{"d_model": 384, "experts_per_token": 6, "router_score": "sigmoid", "lr_router": 0.000447, "init_std_qkv": 0.0244, "init_std_up": 0.0244, "beta2": 0.99, "decay_shape": "pow", "seq_len": 1024, "dataset": "wikipedia_en"}
Below are experts of layer 4 (counted from 0) of a mixture-of-experts language model. Rows are named router (the router's row for the expert), gate (a neuron's input weights, with its number), up (a neuron's input weights, with its number) and show model dimensions 96-191. Each number is 500 + 40 x the weight over its row's rms, rounded and kept within 0 to 999. Numbers have three digits each.
Before each expert's rows: a language model's description of what the expert responds to. This comes from a sample of Wikipedia text that the model never trained on.

# expert 19
What it handles: Past-tense main verbs. Main verbs, mostly past tense, after a subject or auxiliary in narrative text, such as played, began, announced, used.
router:445493462410521481467504524563414505491533493535442546498550494534502474479469462479534434452408595443482472498477554531499565427549483572485488576442517562496548506471474473549493587489493567447476451518568493492494503492425486480454502450468537552517535536506464493474529535545487499473
gate0:492454488494437589520483539553449452514485471556489485517487506501501470463469521498443475502542557537558463504464433417484507487473481505493554579469521499466569514431463453483494438474540504525466514486510450503483476456537559469511458422539455481551501516433547569532487529552489520373
up0:522480569534501479466548484514534536515509472503538448467498495552482565559468525538475462477497469574563482448534490573432496515504470444449483509530440434511482558521496543558503519501509493505517488528548460484493497509531554479525458593543462475430475510505573494515489520425573496531
gate1:502379514556519529501514500529533532509465490518463535460522456496479536488414560496497513528492470530557538511497493469510528557519425475465468551499540518490517540441450430477511509494457449498465471485407547445440393570515546541568563524536517503505549541417465400499520563429432595590
up1:489537482502517470539536443458500461517483523444498497521542520479576460448514494512451408513520493459598441500499481500568550438479472483489528415532425498484432521495506526543472543500513559478457490529538490533541546444614476379465493489481499561438519490429507567564522473465508537482
gate2:452488443482498508489483499539535468546508479465485543537493423462489557507512467529479452475481485399529523501463511508493486535511459480557520545458458497523528488485557525486420507548540491494524449543584462555506523518444552527531507490451454582534578539520442446509596480519461602475
up2:438485447465507531504571461504546450437471492454524488506530491494463565511517518462470393416469486503500531451475495447555502533449495476445522465550465546550543452484504511440563586464481559588511495418487489506510480517435481559438517534522518420481507459419525482535454494486563410612
gate3:486462528469546473464583477457441475431516468506533654368501526508444525529533536486560509532443529416525501481479445484519544440526450484541488565495491486478524603441488432505487507524521506447516473430463491475505465484529528519507497503511537524532524532501536558526429434502509569505
up3:479492521534470449556490485491508452512524519512435441555445482507486458551502550567482508436523482512493508500546537498416381481568523511512510466550463502553595468586502534435514527526512539512497498482577563496479497555514456538472490376459530447525516439515505400489543505528591456522
gate4:519450523428525551489468497496428453491494510497463486536435479440588431462494589464506487555479485468514506455491530511514528509480410526609544492442450443510546584451506496556554557516452513543404479453428584520534513485472463441485500482493500506516502516534483513552510606520431426482
up4:515513519506487476533567472560490573510417545537483493502513442510444525462474444539506498454507477523511471538463535435524478501471531502517526532471425497497411416567554490492464443542524498477517420512540494596446527524463544514552502457523586558523535510528528564535431500543510496436
gate5:456494566456463525567463558527486521452505542487468592488491502495553444533441517467520451522445531556497476556465534501527488469508571476463583537509520451515486407496487501536467410453484474512513591570397446502453500483581501501489491532475498540475475554486422512507507489541441532435
up5:538508452531562528508481460481528437496450522493442503578474521530543481462446523492511396492486517520473451530455513457446523470542524505592537529497539526517550445518512478517536462534487542482524553578508506547569490481485465531491568584505498395514565503431466502501415523443494431488
gate6:463457515463527477580501559562511528524533494550473475419502491493523423451508510452539508523514497542527540473545536507569467440560471487576518471493489542531475546451480502461504449481510479484479536484393429500531520424540508426476491477470466532535436507513538556526505469514481541506
up6:416449514496461407420437483517474490484551522478477491561491473571479560512550489509534514458506532455441502438557509478459480482500462486516503528544407532459476562485509556447584534556454555487521445459461536464467514561448488499456532529500514468489499542536484513513577557490500503454
gate7:547464507488488493451468442535470487506517481506468467502546495442466543455519461524483504525504528519496521473464484441562512520527471484514482598524529522506459537440481544476519515507414501419488454540541549555500463551474518482511466536496444438570434506466479474527431509496483412419
up7:551490525577507530496466501477556529482502448484531521494477469558492513515495495511581480569480464561547537525502513435497508473507540495546428530444482493540471543490503486513537507530504496535511500491460528530454504500537538510534510475458530480509461543568547481482426461403475469478
gate8:517484498380501500426537512480463509448508487513480479515450488489442441529497566479527460529488503533510476502466482532497581494509513491436533515493470531500551519389489489539458568509487604457471482540477545472498517472400488511510491573587484586442502529500463491512542601421545540558
up8:491471492554430490450560508464494495456473526479492575455495481477515511555513522487518505489472506497526455486425440496568507537487478493470541460524462578480488518454485536502548507470516447499414524491506449491426544536506473547511447484548458406486474563496530469538470511442504553488
gate9:460500503500571470512501496436458460476494518580463541413494511491446488538563506461538532541411514440518541504439460487456566493476487542540518450481447496508578514512577538466466506482485446442409539517548495533485458553562450473537463454487453467504528478480526517500483510544554479545
up9:445530482438463499488487514491507512412536521507482564491496443503428433500473551438537486499503435444542545539501544477481522491483497448540519482449487464413559500558463561500490465475521578460463455517519420463458496478455524472530473520441495516554572423579510603536500429533536491457
gate10:472503516449472515480506470468547514507509591456490518474444478541450535449532493495582492508477499446584461479445502511520572575547502560449572520520452491571523517420481503513505544511502534562543476581471512552536441559483450518425525565538427502459548510490485503519506473497459525520
up10:479475537495470487586485475482537539507466485502449472432514489533481478529524469473563512586449460508563523423545487467512503470485502596469473436553430552587527448521512488466507500452386529476490523512461524464501488563469571421459503524524481574535457431497496509492433480466466496509
gate11:486467429459491463479526478523483499475447519519448521501447442502476517503515499483507462542496553557568520488481486497449484486441497609457497573477432520576513518542454448522430525492499524500473497452532518536487431615503536382437552515461506515539505523516513380548555466533518512578
up11:511430557567533475593525489460487541477553545528554577491522587493466428516520498441520480553505486466493460483478497518473453523511499547551490526484456447494532453462397491450442437511497507475544528608467503492539433439529466530462547536464495476525473500511524543459424493496508501454
gate12:489486481433487479453451513515549515532437498507491538481470510511502489541536444405514491455503526487461503422464517445507535526504421516471486460463510506517486520392532439462542559486492541534478565508538498544470535510510589483468472456547442426557533465448515455468547517550477482513
up12:516509497452446539495470558433502463440511484497425482459508498545483479536477523470603500453484507468470487465454552516480536453493482574533449441455453498512499469539491486523591539603533647473505508486508532481525550516545506527497533505540508411534451415487466458453530511458484504538
gate13:488502467489553479470472504497519497494485520453512509488495470521452483507507419491551407424434536401509493486553465551566539466486512474485522482453462513544508514514464582492526516441455480451424600443544473482485472479442557520474438465531483509512579483513591582511595535513487523523
up13:537525469544538481438492498471425445513505528493508580558443504512425425514498466541459464484488566422530505521440486536520574448488480535515561532519488557521530535497465508569476518430519484459464536472557499544525497500495518492506489478574487464500513522560499514505470541458511514497
gate14:485481526451549540444509474544466448497558512496554575486517483505480590549433522450479479540542522531519475562436534487490480472566476549501436488499477388461497504447523442500512441481525492612517508501536489555559472442552528532541524526524447499471499462518525514563488465469469519477
up14:469528504465434456466462474544471469577546540491486483476509456562514540480509386524484412483491498395463494522524503545576528497518554595502457430595442530474516553467491548439529604478589458492563498524474459429481463458471487453508585483520500555462533448535570495514528501512445499435
gate15:427465454581474554548533447541487561521488498494496529549467511542525524453452541511618450521430557540393467472555495493523526480516476530529514536499484397507460440504531486578429434543510503509518456506517468477567499527538492530461515412477573505569521481499529516535500441502530563482
up15:597533506471534549488471434513585463533491449554492446438487454468452458350498508568499484538478510535492592492501547516439460556510525542480491542582505551533502529476557560528550543445471491507483458526491460498519549495439502495485483529555506514523544524550532488450461467525490431545
gate16:475459561512572571461536498535501425517457459475457536490547448598522510569522480520554503497494511541494495520480484433431505405523448476483494562486468522563455570486487509497534564511450514459435530480489564476527503514502466447489442505545480495510443509450471432522505579468577494573
up16:508475492480510524581557501454483536467459425537453494494478538509461444493436423491559501502491505585502504537456461495536459429509465476528505491488474536531520453488601522481478458540487500472443477499524524553460537475545528548483519522513392526500513456447518498476533463493491510494
gate17:473491485439576493579576556599464495508545500543490523510474550454452494505434522507459471419457446482510496499540561516544558515578460500434551492483534471494519513474527490479471485459569506449547446518455455537474459468425504464503436477485510486572483530513394521490429453490581564481
up17:553496463547558471485537496574431474539536518483521479534496472513478543587507609510498499505488461508558593531562540461441499522585510537419533547475521516569520547472474506482512553481459512496577475460539489510483494563468527518469537519506497473491461537538477489486475478535486494537
gate18:512497508432486524489561492561503442524444490511510454559443547458468409496562540467510483484611509550536544471511486456451527538458456511508558560502509463456565544472478563499489499489509485460467528531546456528512430557497581511462542454526478562519481565484550526488547462462477515453
up18:580505580562488468470434504456456464555532506458431427458523550450515571613491449490527459536496434419528541411491460497526476519463504446506437469463567577573483584457521501488544492495505480533504427471536517488504505451495491484504493511453581478497533410550522502453508496501505486574
gate19:555474498479439518482584559603433478490473455568526449584512608522485474490558513451487523445446497506480530544469486499545543505541429456478514543508509577534493532494476472542485617501506498575496515522526551505535457500468459455532471536477552493436537565536460477512533471413472481542
up19:511539478484534494517550513534497484534480405486565465504478492481476487466543456590547491405464527450478480550575458502519503542463463536502575497483506546483538408506494466398469438513630451443480460493437496509539491521481469548471476491532511555568515542476473474533501507471512541537
gate20:533435478483455448483534573457523513481528533560531535495499583470438548498502519514411541519515490503601563533498524511573501530493480496489490509466447454463546467479449523534491543519442523532395472456508524514489455464561471533454459513565452507575456526523542488530519539525513528519
up20:479475559462529441422467529545549428551554527513547514479455531550498473465483509467492443585519487511473549520469506503455568539483489509536478491439498457474530482469460422518511528483511578534494508420470478398525481471515490506489522489522481535513514503497511504525488492534459481525
gate21:482438512501537481623440438438466498474421443560447507517491555526539496470505511465553535525447531481467563395518529428478496521490438467577443425456571497517472528533479514470466487479482550492510477429505498513492502561526507433530491430483468513558515464455536472483543491505538483492
up21:544445442554475494477460465438420481555456479508494553531504538547494499466520457479511592483479468453503465483457505479526584501490410474528508492494549556501519435552537506504491531436561466521486448498517475521454460524476465495549458388487504441473510459478458582496553485510535473475
gate22:516468529459436527509563532531455443521510467573469553475496497530456490555574517477493449459384523441482532445493565465498485434539483503573553501557412451463436546556531515485464540457461485507450455465487473469506479547422493506489578474518499507485521520561543564505470512546553486507
up22:439512512472482481539458526441548467503519549484506458524480540469482561514481598520489522454486390516499521492489483453469522554496548432559489486506551496540591418457487528498567524551533493599544445541442514480489467509557481541560412491531529485543463418434533479547489437475484530535

# expert 26
What it handles: Sentence starts, match scores. Home-team scores in football results such as "Rangers 3-0", sentence-initial words after headings, and narrative verbs like went, began, competed.
router:501508542522535513504530535559460517502577507522468488483438510488556503492456576517438477546540458554575456498508471527524476502537497529550588455481432492506571521523567548487566513507540496481517569549453408446410425521510552492489514485503564481482461536528516416522440466450533565550
gate0:461509493468473471507416487492556413522489471428488507583470538567511478511557530419532481486510529507508509516444505514521550490499463497510474484447571481499568456467535524502448471452510474456572484513539533463534579611527556574491486483468483502509541532524481522453556512445447450492
up0:526499479469499440520587539521520488524467589523522545500554478444480486447415483591523496472525510496512605522461432473521461547541422589430545475509497546541538542539531528483487523499526492514420451503487491538539495480494491439551564515531485477526489501552552515568567535517503550499
gate1:557503511469484517509475557484466544467465550491437547530484510500460504515467552517506504446515545579518455505527553434440493473566439508536547490494444451526446484510527484434539516491535604499478481487527522490476450513553577558440506482494475486532456560563526433518418492464496485555
up1:524452485525461458530525507487487496503520484524549463491505508541464533552509518550511434481521496471479544527483546461524482477470458510422481473440499491508517450384520558512438565471578507479528436595475563522524550526508484534542487453509479537490550530503501511540528501459475449513
gate2:477476470448480502430497489509454506496466520552507540482464521491524561484436520515479509580525483549590510439446498435501502460488495513531513540465544512516530492522473501460525517494486526530455521505501495486452487478498550530466602481478522442465530524501513481554440436473487471481
up2:537475483431512550565538501534489607558513489474511527493505497460504550525589494477463538464509420517585452515475481467524475521548515468526423474558514525497474480476490460514515490449503489473488480464456486410466437422516502574437471488483496537495553485591469477522526532548502541500
gate3:462416508415391481507481512548556477462501536519479515466459447543501524535438579447496523452559557519560510495507461465501562469505479572427495528492492508500539531413473555452495462513468473506493538558473447514497501570462430492522488509545563487547489492472491438543512436473570541472
up3:517489575521515472514565465424544476466539514567569496464485408497503490550544453509540437426491543591516533479480505511459487424419532503470443508479535427527538535474424563486454475571462472521459583567470471500514495494523459515475480537492507492497565417484522559467563553446565505454
gate4:510519434474437490553506565501551567539487584511476496521441478482509506520480521494463507528505499498527542496503462492577509544488488472436538463467449574541513504466510520522387494410516523444493513506548494526455481517534535524487513446541436460525556463469545425515543464552581528557
up4:537503543502502439462477481529533528413527571472533494482465452489572606489508495573439474503552447439488533530504517433506490543533486539529450452506548468431530490539470543485490494515479489494506450503464465457404495458457493450458513510514512470530514448507384492583514465530473576551
gate5:504508531534490518530440588557394491595515482496475540431490518453443522476490519444559521445471535477561546489477485517541551518516468511492519461530544532514569516487582575535556493457468506432468508562447463529521478561440503453565567483478517537470499471459407470505461488526522510524
up5:480510525521552512484517504534465451535417477499532465569471529515456514558567565506508538471439472488574469510502493517526510436533488479417511515502590421553506486548477504511426471571601487494526524563462412506457537497478504530513526504414468459420473490511435436455474485456618546498
gate6:459402569437449503516549497467444486506499513501479553480506565508464479486529523544491500553594496583514514538490501512525549480521419433523509620505364472472557461422491508464488464512477451481510610528509484551379479493451473513515477476523537505528504544503515512522562519423496425518
up6:498526496494504601501493478495476482457520471487495422479463516488517442551535510467498503574424438491528470480509463496507502522501557466499491459481540490552495537564494488512479516500510550475500548547537510449515568524509626499525514470449431509490428512452537531532527519492445534441
gate7:473427510497570464545462561460496561509495518562558570475515521553596502480515524481501469543521499541498516470525430446452464497471464473529447506493508460458545464485420444474461504512595452436550503470464508530464497499434541514494481397508432538571539510482509512527473505525468464501
up7:525549392483494505592510514488504519565580551487568562513505497478468429469529504522505470501486492611503571493478517469390513462519500500522471473448482459471533534480436598486515493417476523516467501512405448465505512468467467530518423561582469518456507416450489523544423465504514531497
gate8:483489452510511520474513531456500557528479547458467485511523517471482466507521551503465587464454489530577467541530520520545477543544507509510530535445540551429497478525506445577490498515489493538512488558552493483497524490481443476501470516498531497539537499505542502489463500435582579574
up8:497495480512504556459416538476490528473437539507509539506478451434567533544576583504456532477543526436574506468490486489531516444485498497396532464506483481475505564498488506516492494510541490453575487588520496469514476476510511491532462525410523559488513481498537572499501522469541589462
gate9:529443510454537486530563559509507509574509495565540470485487501520582403540509562426490530531490507500455543415509520466425542469520497436540521494474476455527606578554526553461510518519508557533419525501497538493443479462491522449495484443547497505517497471541442528509457485494557538457
up9:464516450489520454446460414516519626492546520544465497554529443511531499560511517529562492543516551539537491436529493467558430509502509563502532477518474532509462453548511503447459442578591511441484492504447509494492444537583470443571501447478546505524513454519472468534495536536516475506
gate10:553432557561483446495523587458490454470532510489483519494474531484531513541486482500534534538540527491564493554481448467495434520518475555502504533489421500557463450485496521469474439538438440491517415520495529519509500530505499512532496467540520511490521546519526520569484489518535492504
up10:541465474514427474457522528498476541464490498559501511413476516561482553493449542447504451460554476507485451510460489456431492457463526524501536468488469389480588548525401490534491503489404532505513485450549424500539461571506521412518494497502478449473496444510452551484483444471529490488
gate11:498476441474546446561501520523421524483554476524520519491480477468541432452449457518486521554468492439574440497516485480549505543576559504506512542532433529466490521525558516503561547584584552454492512488505584572480476497506527499518468448491590471481523511512521467556473466452524518528
up11:489576484544503477505460605529486455511462541505414522571553504509479508508519532452484483484510557519456525518464503490496513505471486466500460488412513539559490477475459472445464531540465512506514478482467530493498532575501454485455499524475484533487420529551581405461494550460463541516
gate12:442480382505510550497464490529452483472517488503472559517546496471460487454518507484507548440510495500465522499520547497491543508489502510544524518482458508502562540457452536530475452522530509474524512505591473476497479472501468536583521489450557488586463492567542530522524576435470533454
up12:494559496479453494496461481516526505495529479532565426536530432525475557476489501508505459496472478526578497521467483533519471452449471437555546572500466426509539459451441473548504549540501470446484480491492454505545474565535524524477568426535535535572497519544501512478521496471482494461
gate13:495487513520485531492462543513503514495533460426564475541522539504531531530485473427470503472551561506490468521536490513474548435471517552548537566506512476488604474558468473468528485537530500543449545503533516497550558501408538453581447516512524535486529523445508405490555502486538504464
up13:530548571438495518603540523532491476446471453549512506426463501528601442552525512437544459468423467496478539426477552433564472446530520546459528424480496490448497448460517463501594477509533462514473505458509586439476482446443513537477500471573510479453536499548411514509434531497448546515
gate14:481483596468511399415543504470479495475488433482523532504494479500561504526456511475473467533482504515593490434455546472518492459467486432451542481501428468560487539406505463525536554513540512535555535501530468486500471518509544527530471454546510530549427488452535619494548521573503457499
up14:538548450458497478496488600611468539497525536454583536551502511508473463481542468502462502467471506521453486431461466489486519498586539506470514484483506463587434554580474553535504502494441492536606427468555484468484482523428506509522515480490485442441500409496483416481588468565555514515
gate15:511496474491451488487449448425521445453519451503414486484361481558546432461513573524560543456535475422495463532381536420444474515464427500526482506405467536444478556425505442513536529475435464524521499526440439477550428552467498536436489491521523481516491455494497476440466488490421518487
up15:459542571540495531519491376489487523469451544456466433558460413540503512504523456519431501538461484566540478467553444520548485563490461444556499526470538539467510473459556451511525572476481459485557533546478479547448440582496506458558417499465514482436565505498485466460421495480427485525
gate16:500463605475463556489537564457466464507473478508451559536464581535538434437481485500537458555465488520558540430479447519526558504473449482484533549527537576479525531423534573493531546457494496477507552508480521507536458574502518509504552422481480489508449480470535522525557479492502526516
up16:499502488483589485461501496483571516490488500503551510446536508450509570498506474507497527494488521453503526595456563494468522423465461471505491489525476402550508453527549449524467491442520524476515455562489460526479520378581487540484504533483463518473507547470492542526490523489520516537
gate17:489479479456457414406513558573486516387548532497502530547460542537474535542436609496513514410527485402501565452513442566453477474544496547514598493479536537597529541465469568490504528517523566493511493478515525440505423532491488470538484543477546514543549528509474554554482535520526505591
up17:478459507536490542557443598473486531466440444569503545494466511456580479561527487501439474460546532607533487506535535493483536514551586438537473498474486548537552583565541476492532508471545533515474572515506444477473502436541538517548406463521462500471520480565531415496533548513497538434
gate18:498473553439474519480476578530481474524512506520458553479360606422460509468484558446490421542479463491567491512497501455578513465529490551462636527537459520456537501405555587499493511445507490502531577559491429458425489494534556519528505412509569525438444524473515458505456481422512487451
up18:537497510501489488555532437553524517511489473468509465533523485514528433510522483526489533536516537483444480487545517502483518478548460478543452499463517508507485531586511431561501519483465483466483450488477563506519554516468533556383527501525430533515530532532585536501556473525489457516
gate19:483474457459477516487511539570465542468504511522509547449393492496599513479458551495465483525484488486515530452491508526508567467516506526536564530523499492532530497484539527534454505438509497522547548564489534539483548547432543461495478547427476499457451513442485475572502496464500466543
up19:519493445518503523550451471458487458482454582473463448541552488502409539455443480459544465518487574423471446554486535410449516522512467510543429505449543486478486403513527496525488534561459547532487440469486514511570514491508463521473525456494485509508495452511522544435536441544544462526
gate20:480487512529456543499480496513531450513531464556570505479433474437378498467527545470507416486525556534507422487527518445497551490512590504470461481460518473563480509527464521449503458411533490487571429492560494449493425487475465461420435516453526474534458543467527527522429475458581577515
up20:526548566441505511484520498457454555472539456463508480460552561475527530510488512537535494508495524432537517439456458544438432502446543568449482549539416443516467509446497521549496446516497490456523502468470466561488500467485517472507494461499477476544542488529491483462548506495556528494
gate21:474493529495515523529485560530500505510462472568518453538495547488504461499534498545541451519463563575532472548487463523512528516480507534540516525427539522528464533482505474462455479428471481444448475463537545495467543548463490540538490512490486557435527565426561426474531430525582488486
up21:544501484525449487547462553486492498500497471514484521539479511533459540460496494468530510515540461529498511507496485494475501525537497536493558461517476480538544560504590560554539419442453540558456518503491431539442470481491448509481422489440514481445508495565521464545483516545457439457
gate22:470452528542446526534498510546490462508554500529451554435454493439475549497539535487517480457483521544563505580481519541479583503442479439504385474520528546479534585372557450487461504484461510474470476573482528461453558496519481528560496537519501513451544493531448495493471546482483542457
up22:504539499501419535542449592599431453472537487449442531533444501444527545484527517431494545573472508514462463495483497520488520580451517519546487507462518505562491529484588452508507512528420545490476514477544519465460523483535456477528511585523505530437518495451476448539521620593499472444

# expert 27
What it handles: Biography action verbs. Verbs and words after "he" or "his" in biographies, such as began, earned, attended, took, and "his high school".
router:483508496470492492462606502551436520518477502471525502530492503541513475585486556504556462477466547476509434495446485553501578546494534535354507516505506540544540487459474487546538557527514539463576554541517468512509472511446479491458505603541496505391504494491445495492506530417444518571
gate0:477485511421544524497485547483441522497535459476527519484446607514436467459519484587494487581427487477520521432451448525465494487506499464469516502477516463502445525499494504468487529512487418563443476455487513497557502531517494558537460472481510574508520486444440480471526523460529529509
up0:439520566484551541523487482496520510506523424478578469449409625525499532553535492452473493507524532487527572452494562494503469505501464503487529552526568444565433575520479496515521491472555458569480478432500533539474483522456546510526490474523543478491489537472454515485561478471519512590
gate1:448473510475463433514484582505459499481539394511476536467597540453396509539530440460491426512492499556457508467466542487560551512477550450496450506436487498514482491473480496502479513561572487503557480478449520490528510504426463502581491527500522527534498578530499499546511535426466456553
up1:500506534470589490498520422412507561571454545472562523518539468478502512554541483541415596490483481478520452518499490576424538427562491548454418445551454417458509460532460489485476433449492559505493484519505453481465529484493473524489402495531509510456450475535498425520455457471456540470
gate2:515538508545462454381638561582486545545542518513490458487488404468519488464466501470479464510512526477521477470413421502451546519520458459447508587472451437500496486515538532576518550475544570466448541565492518563498520533497518486470529509496566498480490446492505555501492504505515469530
up2:544481551524460491546427469465475470569493486533445514537495550473428532492516536505486533454503488505476543459492578483550469444471469485519531483465485640559435607484553437559429493535529512529538522459526457461452469489550533471432479520501429501483479514481518473468496591552494473450
gate3:536490469491565465407513471471514491456541533493535547461468521473472528474495450469568452480481548427558506429400562486526500430398475527477516521542499544442492519519464496576458562472486538559504520527443462516550511500514458474448585483527513546503630469446525512517496516480523434445
up3:481501425571489540549470485572508522537516511479509504483534527498570473479517513498498461481535454516489457513547461451474546516501527579534432531539478471443488541524500559491488519555506475462596541536503426541508592473498469551506516577511531418517443484505492476499497443457513465510
gate4:510487481512480476487462559493500537539524517523589538517530503399461470500556496502469527440536494525544437545547500490480529492517531507546485496422437482470497476564498579557553460471549566447543466567486472543469480526480472515396454495514547507443503482563489502465539486522556404451
up4:531472536485479523566483463446490486474503500502526496467468509511495515470531479480500462439469491520482597468515582499535433527513483476547551495523454498462496522489528533502441557498392429562453474471501508559515506504514467532490458543540539548569510527444461507536455538597524519454
gate5:471504581470423560467518491529433369555510477504472530491419562531403462544463539544496437512461499527442520485556524511446560491487509449513509480492445522508537524492461555445519617524498522546467554567525443519521431455507496472591401532481451486502549568521482537510516586526489510492
up5:500510505465451512494479488520549452526451499513508475498444489527456416511445430538508496520496495543506549447520491531554500489457591435506490507493539484438446558503418504523483457507567522535479527485481439486494471427535538505511427486473443487454557497493480476544489471448564547491
gate6:485445452483492471469451492482444505532461468607472468459494498460520578506512526508484510445581528528549499539524449523503560533519481460475530533486492508515511461457527505490467489510573504553525563501471488493515450534514552534564421536445523529485490513531538502487502516437464507525
up6:541522432536436514491527557445460459502491444514433548485495477480428476452550536547479492491499531517518434523538408506511500526504524524496421523507449524499495533477483480579455506468482520547457515501512521463525489489540455555485459466400555500501471471535572562537548487504526499478
gate7:541514540474544524517561419593473488435513533487519476499459475567565473477531508485490505533560501485540487493538531539487509541527490536492524489594540533491587516499557468498502493472474548475439531619449417504476476464469541541524513545560482461440449514509437434463500520468487507469
up7:554506494538471504468474583426448521536489502465486537543497550498455514482471499518525478415525452521473520519437470477467559457558549498499504492495487503534504487477477483526491452529512461568541439521524556538493572536499384485499524457548475495535521514533507505567471540516576549492
gate8:557402545464532519553524572540504561528480501459494535408479493484530491501464571481509448548480504424508529528460532507499558528622465514533567495476453502554573519461531490528491492486488483492479486476481509449425501506464540569469473427575384490550526488536526511506514437485495523444
up8:480549554470494478465507539481585467532566499490453451467489552430469568476483504460506552556531514524525541480560434479520575541497480477530485492472476532476476504551516438487499566456536515484605500447515469574497505490480463518473470506503559488516424494477480431507480490512466454526
gate9:432497521524451446537526492496534575522499468506553489553526513474514497471426470560500508543502537446456458560445377503519492508499488523460538611477486443516566498468435470531484507553524471481529445450560539553473515497522534464442435447501501498517439473417526502512504532453512477487
up9:537503414518551501484495551498499465451449521509592492501472465520552543499512505465554488454520495577526495507540591543523473494460472511504477459440515488541482460486524514540515501514492434521484502493422537483553500436557463490488513502448454484520529512512497441483498545478518449533
gate10:556526537485456497466491484505521496528452498520509488550494546516444472449505432466542419412518564466471519483449446503423539485466541499507512506486511503554566565363483500534519521525464507409496532541489463510509420523479500425585558520527398452517513497434504457517511504484500510495
up10:549546447439583461530466463459471441525505570507486474540484502551576501484572513458540465558459526509473547454568492490561408550529469525539506495524541580421489492537516455510426475552408483428522547512545519523457513525453504449502468456509419495519432450541490464480512484447525505481
gate11:467528540488496532486573547465497524517568441455500460465418439497386498539497450431525554482415499485513479523570469533550481501508532527494513518425518388402496475458489485563513488503554445519545472540510513476565541551464529494402477549445545518553510508507453481529447468458595542494
up11:426458459493518498470539445459548569452523443508541495458508549483578496460524506517528441410513512399523527473534515466571542499491533538554532481508438539408500472493569536400552642432498446405488516506442493514456436521520540511489515523547499451469482505461501468489460553570443488527
gate12:445475477531518498474464496484539546454444525506461533498505502492534544505533461552418415432517490449526553537413558484464552524450437541473515541489567568472452457454568489488492567448508503456451509524459496457484440507468529543507485512558430532516567549478564451573519562467480478542
up12:510524568501510546556492504571551471555412489501446498480499509510477497376475482496488425504490540539521446512488457493504519454468485491521481552459538386452494498469468527541524523482512500555486515529454412512576485447536499511451525453456588559568528538475498436524484514485522454434
gate13:521520537454420456433434507494457477473479429441446503483462536507509522538516494552441395468485530512513525443514504466446404484598478554517565487506514497547530469543531587556493446488528506512439526504541515523514577456510510516454507427488528510509547463470556523488430525488523490468
up13:496483585479464568534503533425453469502505523614463520502506493528537497528460464510526552511499528527489462555492447530489541466460609526531462545509514454450463506539448510548511489462522541478463536503513516508440531486580507461512527448404456450526350494460524462526472425476558502431
gate14:532509523507402569440455521543526466466528481541430537528511538516507516525498466492560472415521505460522481460497550537518603556473476540506472514485499478460486552463506490495481548516552527494440548602523495518495435588488486546532494543510483477480530535547482531518436476555497500462
up14:487551541435474530509464560459494504525525518500453467393460544541491608549512599512555565546577406555475494465505529470441489491557567480555547454469424515528492498522458504446510484549517462478423548415405552509537484539467436523475504513539543458610450556494518479507493506552524482469
gate15:504491448472486551450576533541436473520514524524515546515492564488454398534531545445503486521471491406512502445451577517522515498442492552443542499505465516489552559492501572459536521517524496501542572563597420498498487474449455500515485478462541471514390569543506520458477485424496503516
up15:450536507438578515579486456494528472408487502489448568475487441561530464512486479419523516483481491521506570523470450518508525487549544447503451500454499512556520447460472463428495417432438471497491450418547464521476470500531463490554501498469467444461568473497506466535469560564408501483
gate16:480482485458488462467503542526503544495493470520581575435578472520523535580563527468549499454438465502504506478528458433522520458485499538424495576530589527465460525473493486498481478532534516434498471456457508524465469528487466493531521457473451491495546476511476500442501443519542490475
up16:486527477545507513585533478462492567534525498608544515515461451451481455471495450464467553503441449424510515552483476509542478510435453619527511530531561492536528512480520497480526522521474507525543493471523479562468461513461461467452465547538572470455520462521476422509504488507496473552
gate17:512462502390524461471562516537445466497460449466520500449517489466501485532437547475487465510523501481489469402502510455425548483586522488507518543502500501514440498470535505498522496466498475554496494506503551536412458572483512488467483544491540488432477550564530469544515494522454467506
up17:508507526593511494473460546502481556480478435539474497565529491458462549474476505430534549534489490497500473440528475512486462482521468384505496463533525439416584477498553507501487477571516501511456541578482526444482521505532479365541448525423493508441528592548549510453534556481501546431
gate18:491496509487585499477486464486484479508506537482533443426407520543527470493562383443568449498566512470446513501482530466528499472467507536538497569504501506524543502475478447456469450495479459431465551523497485550454448499459509528558570466518460527519517494460500511490479518513434509423
up18:520419451492526477498512524445491458467446504518492478493476475496529549473494541532538495441516473529509496524497499542493461540510471456554447549449523488504466535512489468494586532528472472526461571499516459484484448542602443542483472481463501475444538514464504538503437491584522411436
gate19:534513512416465503567513513503428483514496471484529595500526533454514532525488527494529560551517450474496568453497518455478521514590477506507488460498501480525444479528471556594532434476504573577469553557530524499532488484467518498459513503524520531490524503564548484504425437497449512474
up19:480423500590470494467453517516495510515456420527556471486531483507516488549472494504519476508489485489436503526576496489445492561468520419537514557507521522518457513531480556561439487482515525513542497499486510550502456518502533446530480548468462474421506474447504550507482571445360468500
gate20:493474570427481552499518510550533487525537440413523578431468505529550552533537466462510537485520471403489455499507512470510488572501536508403431497513495506486503549502473506576511512482443467466517499477530501570486556571504494510460505489501517510453590508436486544528425466505500525540
up20:482451547577514581610517422544532582554542448410500522467447505538462487523534528561465555459553544499520521481507478535476460460497532456487506522531609482534548506502538457502497550513484513552518548376475508481502534523525454493477534437516461483514554509458486530509491554525501541508
gate21:494509488515498495509496471588442540520519535496539484467522495467491476533555550483498519532447537481496465470476501507443540537522466512458483506482517462543514584485522562566484472489534523472555450604514510519520469549418480479481409518465528558465489463447486531508492473484548447576
up21:495501481525512513527473443458536470503563517500535512531499422566468500603505517492384521441493505536511515492558536426440495571526491506485537506565534488525550457511487548468481433530466479513502572475462505502502527516487457461492476530502473493506516528513548541548445583501544491490
gate22:488458430469519586523520511529475535528505539468530491519518518560455535554459509449519515475457489452527465480503556496521527483518514564480441554459476583559442484533474447488504478499485499458551414499485468533478517539416467462519503489494572513482438497505466531464455463508481528477
up22:495462556516608534526466499452520529487485521537496477479524470505517453423523411445545475536452484516537402501495392531471481537505499499538569470472516568517530524499490440469426525506520604503479513506488430524520500524586516496498516480508426501471512507519525516526530514531507490529